Below are experts of layer 5 (counted from 0) of a mixture-of-experts language model. Rows are named router (the router's row for the expert) and show model dimensions 0-63. Each number is 128 + 32 x the weight over its row's rms, rounded and kept within 0 to 255. Numbers have three digits each.
After each expert's rows: a language model's description of what the expert responds to; "mostly gets" lists some tokens that are sent to it at least half of the time. This comes from a sample of Wikipedia text that the model never trained on.

# expert 23
router:075124075155143172114182092150119089175156126128152124148100145159124116021097122099145112148118203104134132154126178055177110068172127100129154128125162081082078101125134130122094111189082162
Description: Verb stems after auxiliaries
mostly gets: " surv", " prom", " least", " re-", " recogn", " esc"

# expert 45
router:113159132148149110154125103167129144160153075138194161157159186101099102105111136102152149114066156064169206136183140115130143098129105098135112126114130140129095131167094137082161114168104198
Description: Prepositions after nouns
mostly gets: " between", " into", " outside", " behind", " against", " throughout"

# expert 60
router:128129117129103101094154135176100120143151134178132133180147147130049146127145082146129175137038133138147121161198131132125149142167187114184177113161167068089143094151101163108143082122111164
Description: Place-name parts
mostly gets: " York", " London", " Hill", "ington", " Washington", " Zealand"

# expert 39
router:061144098127174123188187100160107106133182104144122148130134176100084119137115128106148186164124138136191137135118150095137109147148154123146076127045174115124135098144110136084107104163039150
Description: Table numeric cells
mostly gets: " Votes", " N/A", " Turnout", " −", " 0.0", " Majority"

# expert 55
router:079146103148150173170141111144121048191147115124169185130127121182102126084122112107149109226138190102151182139130153101144134086188160129147120135088162115116087103122129121101104098135134175
Description: Predicate adverbs and copulas
mostly gets: " been", "ially", " become", " rather", " considered", " well"

# expert 3
router:084086132178132112176185062108113088150151096152155121136152170134097106119107100132103107130142162103147118136131150098084126141159183098141111076138109097064101123181147160110101111209126138
Description: Surname second pieces
mostly gets: " O'", " McC", "Don", " Ron", " Hu", " Gri"

# expert 40
router:137095119127087153142188126140091113146142123167175098167175137174080090108116113103196134105095107161201099140122134095074132096137160143161112109146122121120081071119094135126097103120155140
Description: Short pieces in sport tables
mostly gets: " 100", " 200", " metres", " tw", " gam", " t"

# expert 49
router:128134041162117133194157102176133111156129111177118155136157167156109122126135138058132101184110112133128115158141122112094076115111173055132139128124199140111079119102121177096113139132130126
Description: Foreign names and table cells
mostly gets: " A;", " Atl", "epend", " Hug", " Angeles", "EX"

# expert 61
router:086077136160088118175150069120137077138120107131156142145127133104129096115077108102106155098110156105144106147122166051078084143167181137143132041120136092084106113152142177103131116179112123
Description: Romance name particles
mostly gets: " Le", " Ha", " Jo", " la", " da", " La"